Experts of a small language model: 28.9M parameters.
Below are experts of layer 6 (counted from 0) of a mixture-of-experts language model. Rows are named router (the router's row for the expert), up (a neuron's input weights, with its number) and show model dimensions 0-255. Each number is 128 + 24 x the weight over its row's rms, rounded and kept within 0 to 255. Numbers have three digits each.
After each expert's rows: "mostly gets" lists some tokens that are sent to it at least half of the time. This comes from a sample of Wikipedia text that the model never trained on.

# expert 20
router:131141178106136096134122126143121105137090143140116117147168082179148128138094164150099139124113116142161101140136063102156153133094129139170118129157101130092122100117135077128167178113109096114101085095103119145102144176099172147140112147131071117135132116103119165120106133116141163120111125109150142140106126126119110116113106131091110146110120152117129144137121131131140114166087147140093132101140118097161109127113171119141122139161115109113142120127099150152138127129113174093147126098190159143151101144127164105113136125098129110156155186141100118147136119089094125143093122146145119123100128144147098094148180127104110135142106159096136149127107135166146125127178087102118145099083155140110143099074147130116117162149103130138157095147136079160135125140088133
up0:152106133126155130100104114128131141126094138099153075108108101162105170134134148162119112122143118117085110099180124153112136146121108149113080151122137126188140190121126100163155112137131146151124108135122135125114118158188137121095135112143117141140125130071124120124113178099097144155118177082158100156075140144168136111111151068144184107137097101149156168161154142146129094124108141184136113154105144117130143103153101116142136145149108118151160094114154123121133127107150109140149112142119158125100167177155120139099116135116103108093112113112142102082184142117120152138147177150111153143110109109119113147156195100123130122147126137138134134142130125135135124119132109109170159114146122110128120158109137118114149129102088104117105167108139149114091126119129181
mostly gets: ", which", ", but", " was", " also", ", he", ", the"

# expert 25
router:119142144116117095099127081133104094112100139122107118099143120125149149138121130112126111080078156153110103107127077102165115127125127149170117071170113115107131138101130119110136136117118157094112103113087131111163121160139138134137132092136100132112157139098100141132138140118136157113147113111111174145141146101094141107134133113123110115104137137144118121143124110121187126139072164105093129119141144117172141160122147139107156099126137125112129112114079123144177095077086171111148173110203130125095143124102144086105105133150140097145178147090103135139154131080114131174121142128116138111092127117149065118112141108180125110139110159075171120093138143170162094132154110111151156121081122140110131107156140139118110118135125132148137084154132111136124132157134153
up0:106129139116112120117155122135103125090073148086109163140123096111133123169114116138083133165121128176139129160128135145122114159164105139174165122146151145117133161145137131117107146136136103127145122155159127089123091096074142128118110143149151129167111150128115084136112144157130124129119073129157086089134111130125111148132136151126125112153120175128116161135122109131165113121095178119142075174127115111112140188078077091116140168124124148115101083088127123104152086126093149130157134112197120141090140109101122138156171151120090128128129124087130139129140151160131150127136125121138128145115114132085090139130125142102098129153112124126145140103160127124120158115148139061135108166129112108135162071122115110155108168122150161112129163131138130167118114144125183
mostly gets: " that", ", which", ", but", " In ", " which", " that the"

# expert 11
router:106093125155116155170135105130123139159096095122122101167132128110138120132125126136151100133133175140123106132108127143120135123124133112111110145140120108146112107158087117132086117114127111113153099150094112165139142154125171170101139137162095074138133149130107093136141128082143102138098130154138136153148117135122099151132166146140135107122136125146097117132081157129139164180125130107098087125148073145142123103130161129095123106112149128080109128124172097105173109100151080158160129139102147144115132100143113147117091107113131128115101121137125152103129113120146172101151113106089138112114134159083153101150131142147106060142161158091152135106116139166124102125120096211131116114150127152172102152118185134127127156103135116105129127134180142134208112147143160
up0:113104162157116107148137125112126145143105106119123130103070125153087130121099112147134155164127154147141150141129104117150145145143106138147116158182159137126154146146101102079118125142143124134124143154162115127150114097107109112121168123102139126075111141101135157180154110124160141120132108166139190103170128130080111147111111104133088179111106103149139161129098164118165137168121149135120138171136139106140112122117135115131128111112103040108163130164131099098157107110107129120105162115125117116094120147142124125103093123135150150107120128152134128147074152103144109125142163115129126158146153136137147110190102118166098107178084132105173139080114121106141136144128064110105102163135133131126125123160149126155133088120086144126149119120148110144096074138145127
mostly gets: " | \"", " album", " music", " \"The", "\" | ", " \"S"

# expert 6
router:165116105134131125131055185127142146130151111122117128150150147121111168141130099136119125151121136095136142118104121160115159104153150083117146104120177160083110141120110131103119151082168148119129142155115130087117123130117083098130119122126108147152131090143096144140119128141095138189097129120145143125153170136167079164149137130134075119155130112139116111150155089123129084112142130134174152162115129140150105156093134162153136154151127151149154169131142096151087145118146148135149116134133163139149098099105137158139160127173134103108105154100095130163111118114174122170118119113120131129133105109091163128105140135132117127123106126149132139123187111159139086102082112088087104152087099152134201130134182138130140118105130124151110091126146081140121135134132120
up0:107089152177109140141110114146123141124109158114149124117134130061139158137126081151166092119127149115115161099089114164139130151174096155112118139080119129097111127105090120148133145129132110140113142126125125084122170112131153125154120136155085166129137102154170121115107156145196149140109135155089138135142149161088114127162132142127099129160123134137128131077151107135158111154141116143160136097130101115130122172141116170094124144175091146143139124100140133120120183112170144163165138133124158133113139122146096114175138136146113138126135144108093148152125147139167097067141128086141118102128112112084120150142117116128142133140112116143147121118119125117185172111083126162115144144165061157140176112116123087142136112109153159139137121123133062136123152141131134
mostly gets: " im", " pl", " Em", " em", " int", " dem"

# expert 38
router:131176108140154150121155109134112126112112142107133107123105117187129137116128178142132105127135093117154110132153124070124126120114153166123094142160069095116085144139140130146120128110129142119124077133107161127152155123117101121140122134164088110090135117132141141134093154079151176129124157114175122101120111155142137095116125179104146108155121114192102129147139140073152141169138076151121126109127133145103128155120102099130109126118162148137101104093144117118093107144153113130145101153149106139155153118110091065147098111075129182131141124148159125094136120179142131118131147154159124152156166128099150099149133092145152129147121136107085160119130144117139162094132129124126146117151137111101127151128092069099137137115099146131147143149076085112127095101146109
up0:120131120074193133114138150132114134117138100137131143134134118150141160107114112149165111111159138126114114093116195099115173138136142094108118116108172103180119166103122133132138135158127144108120112116088127118112161133143092132118120170105134146092144151213129076135092116091129163140132117197156158152115168181126156129087175132136134120142133125115118119102092147121130117132114119123131129160105121140104138131127138183141116128118109083139130122132179123108129128165143119130135129118133127160129112117116108054167116141141131076096144169096133076130061127143137141103144096123163097146171122114121112109119126134121119106112119132127125129170118133167162124087123127137127122114135156158125074107116113154100163176131138106102132134109128138136159144140113112
mostly gets: " June ", " March ", " February ", " November ", " May ", " April "

# expert 13
router:106120191141198156129123149125122114126158074115137141085133135110142146110125138179102104133131133153118160134118151133127145123179149129146126123102146101160173176113145162114132141149143121138098169133119104120149148122148158140129137081107140110171139086173162107105166125163093131110140132126137123150099120126134096153138140107113131121131134099110109113134125141106133145093094088129134126195140153158052109167155089166124103127127113145124115129155126151151122147143133118156102084130113133091152114146131082135113165138126130153122152169106146157122128139178146128190149068117137150112102128139151120124102101159099152123098081161108144127157157123094118116135123141085099097147107128100152146131120114139154119121099129148106124089102146091152154123092135127
up0:126140158113144133087108108137116114125200135144151159131108135163111117113133110129140126141145154127116140106104143120133118157107134124173110103151186118171165102155137119144102120119114128141091139107140099130104139146091130086119108136080149106133120131098138131113150176160148120077168098144150120121096175096156136103143063136126111116136103086071121119093102146141165091088162111148163120139156131125154101088171106140131159154083177146124133145174152115107159164150149127132110118117181154135138125114109137115139119134160106112063109108150117125169129148124139118129148097103125132092122112150121132144114177120130109140124174161143138100133149170125086101125142133175132134164086134113154133101120105137111118156131103138091147119183128123108146137128121120
mostly gets: " oper", " caus", " adv", " compet", " ref", " app"

# expert 16
router:124100138102122150094177115111151116144193118127114128164113093149140131117161136139162112133100087114067149133123075076139132180100143119133087102104097118129134149103141115102136125168116139171105098104147152092121107117151103117127103114095118090136165103139163117094158134136155095127131115170122136150120158140111099135084116124150151115080117156105140135129125123116146144130168152119141126113136124059159125143135114114136118131146105123096137105124133156114203139127104101118063136109125118102156147128145132117126118138150111138094137122129175104151128125090120133125128148145133088094111125163132158116119117131157144137123115186093126155138116089173175134153167113094146129123134125139138143144107116094116118148134122043170137100153111111098142154127106130
up0:132110153143104119128105089140139116112122102120107145132091150122193090144139149133100086138148130132070149116065093131138117110119130091138134138116105091138105186133100133114123153146131139117124094126130147092144123098127083124103107105109136123110154132133127154114113119133143107119123172154147114125124177121140084088081118192133135135110109167119132173126133112101113114115140147125152137110187131149130083111152137122148106160124131095117178155119137110145137112093093107107121145094189102126132163164143066130157122089099137128080132155171101112075106122145112115123119088156115122137122126114153173163126110142132115133139090138108082159114147098134143096134113110120134184149165098114120106119141143122159124158112138130160108097087137139123173148118129118
mostly gets: " him", " against", " during", " through", " died", " at"

# expert 12
router:112125132141138102125098125137131134093136100123130128129065157120148140159094091182170143162134145144152128153135154163135117105132124080114095145152162147122127117146100133126109087130137138056107106104140109147130142122138149144112128086119134117150131171148119134139174121112109116106100148124090124125166149173135136112135092081150108154128128113144094151110128123142137128116109143108117150186099148127098128101195123119178113121093149137113095165164107110140130084150126136158114152144131112103091133135145106169124140166165138145079110147128129128160132132136153100142160088131098138138099078165157127124096111115123119129119065115170079123142175122115143128133128136138141090128100110126121131129117116128117118099100125146175168145106155156161088123128117056
up0:082118095108132139127180136151167150106119207134083118115112156126128093137126108167172113116117138109120144108141134120144115139176093140133103111125133125129109116157150105112120150092135149088133082150088120127127144126141135172137125119118100140153135126116103090140111110125109134131135076113100184108191176164138156086158116113134144173140091162134108147120146095124136115104125126150133144128137139134130135106169143136142126124120146131118113157150094141149171162146151157079118109076165132125135149116165118125128125136123119176087135195147089130115082154146122103136159104135108099105111107142134114125135139133144123122085128128166107118076113115161147105143105166154105099131140123144136143110106085132107146145110103157112123132105176106158092078142092108
mostly gets: " acc", " Airport", " chang", "°N ", "_", " Acc"

# expert 10
router:138136181087125165174122170110157153152106130124105125134105114187134131128136144145163094102123138085114136133112136109138136100147134125134157107108113145154125163112091112122141125123099114093153151107134144130122124122113096104126147127116078098161119102119125093142154143068134157116127102178114132166132174101127150154179139096164124135103125142169134127164121132106158133164067139095128148095122097115151138130117137133134151159146102097105084121137108139137175114123127159122136184146125128133134113119171150109146037121115148116149104128116103119147156125102085164140117171142107141093134117098163120160114113161175104152137120130123086115123104111152177078102116133123100105116154133156143140128108151118142108154130146116159094095109161129144122154102136153
up0:088102159143127170109079159118166140160117146162105143100107135122150153077154127101121154157105112115146117175130121080123093116119106129121138143101103100167170163122116139138079128138126150128124195118129167114121127144118106120153140148141117180126115087139116125137101111161179143103135118130153105142179150089131110132142132108088138085075180149131119128142135087128121102156128156121135143128106132133141116120079124121098120108141115161150161148125168127123120150099091167113092160140145131104131147182137117166128097116147113105140136073173138170167103105135110105150123142102112111159159148125114164142152162126134123134105076106111115106126094123133106109103174097123131158142103104112127117154131118117140136166158144153109125106129115127130149173114081130
mostly gets: " the", " of the", " The", ", the", "The", " in the"

# expert 32
router:164119159120122131100124130129129126117140100105122117117122105158122125107160107165160122137070138112098133133127113091151151159078132107111172134145139132125129114123115104115122097160128146178089088142150092117107113194145145108125152105117156094123176145123172131121139132144158095133145140180148118136100166177126156143112149140168100133129094185106120156147128107138165141156147146096113103099189077129133155101137141079108098171150123121097097071126132168151153125153096134128108128104140117114112134154109139124134123133154159106115148101118137145132139122134118141135144143135152155092158151165131139142110112082106104155162128141109110111168100147149103104161122128167127114140162084139102127134102183106095151155107120090110098151157144128122155176125122106
up0:119130133146156157127093109179151119168095133159097110113158164144108111088085141149086160127150151120109110153082116103132158100118149118134129162140122112091124122129108166115072100158118107107123124176144150111104114151119138142145158055152090160083095124117114147111096150110153117115137154140128145160123121131105059112132142113113100119088165176097119115160097116099100132174136103093099119119106114146086115106144159101127109127088147107105118086132073125145143151132141153148112098121090176117148105130125153094089098136103122136172118154112096112144126125126130126136098158122106126157144142113123114143133100089125106117097131085120158123127128158081157115126141132164118140160143135142133132091096144086130144108116111106117092107102130101101133159135132120
mostly gets: " was a", " as a", " is a", " second", " final", " an"

# expert 15
router:123094134102119148116102148119134131186101157141117141163138149128123145145095184135096139143100132152110089155106109123116145137157118148149125132155133130087093103132153133172200115123118090120158163121130136141106115125161120155124108132132113116158147087104141144126113136129100107160131103177125154143088119087131180084158061097128129119112176159100134143132133143082116102140128120135114167107097167113137102170085121158119129131133115090132120103142125122108147125151111142123093172099143162136145154137140146139120136114178140113129138149108109145176123116083075111102157170151127100090128074116121126088147126133112170096146135174123150141163118115132142167124146110090140106125135159144109109167118122133142104141179136120140113101141100084129125151148105149
up0:099133140157124130112094144136121142200117156133135123140113161097177144160129148122120117138150123196096147104157108109149086148143116097133132142103134130089110087105123139129158124136099122128167128152118165100126098115132149161115109158156145131125082098113122101068151086132091101126120065166130110139144121140125107136100132102137137135132143127128183126117115099121127109136155104131076181138135110141163091115116101123145131096169126148128111136081121133160138108090097122149108147117140155136129115141128138142127161127151126110123121154107154129087161108145143142128147168156090101108089119149120105102121128115147166101110063155140117117145141100119146141102101102163090124131116137108101123133049130145146140133161171146157110114124116154141151106187161101
mostly gets: " to", "ed to", " to ", " can", " to the", ", he"

# expert 31
router:144159129099109070091102158128103139196138153119079122152137110183115119130128137123107141132091138130100104155152106124130138112115130115131163117207107131124139104110123123109136151096111110160156167135109116091128112146115145143134112119126127137131135136103120129112105136083133161114098125133172140157088122164134142106107142088101136124089134168132120154137123121177153121128126146114135147103161168110123082084115155157156132115149107120135155124126107104165115161134172166102133102094163162117125128144120138142128147146139119104132151154164128118157153111107117108122110147117101117111099083101139106064134166135116134105085111152146156134187124052107140107124164105104129138117158123148099135097111135116129168129121122089081115101161141084079154123142146133
up0:155120177122138089139126124140082163142168125100155122124144121146105106058144120132160139104143135103138151139112090135108145140126152117134108136146116148133148150140132157107155174110077128162177181133138138114118147074144098177128153119152104168152158142081128138134156041148098106145108164128158114091111123135148125118118123113122154137156107133108125154146145126137133121156146090154130127125133090135127062102145166166109122150075124164118165086163105110158107131122111102121127111114139138144141136119134137126127108163165122108123148102139135083147078105172136091145131119133124092131135114125118146085094147091136118097127118134114111139136123081116087117103126142102083151122126161136089131151133124126094120107167092109102089131148151114119173133115141127
mostly gets: " was", " is", " are", " had", " were", " also"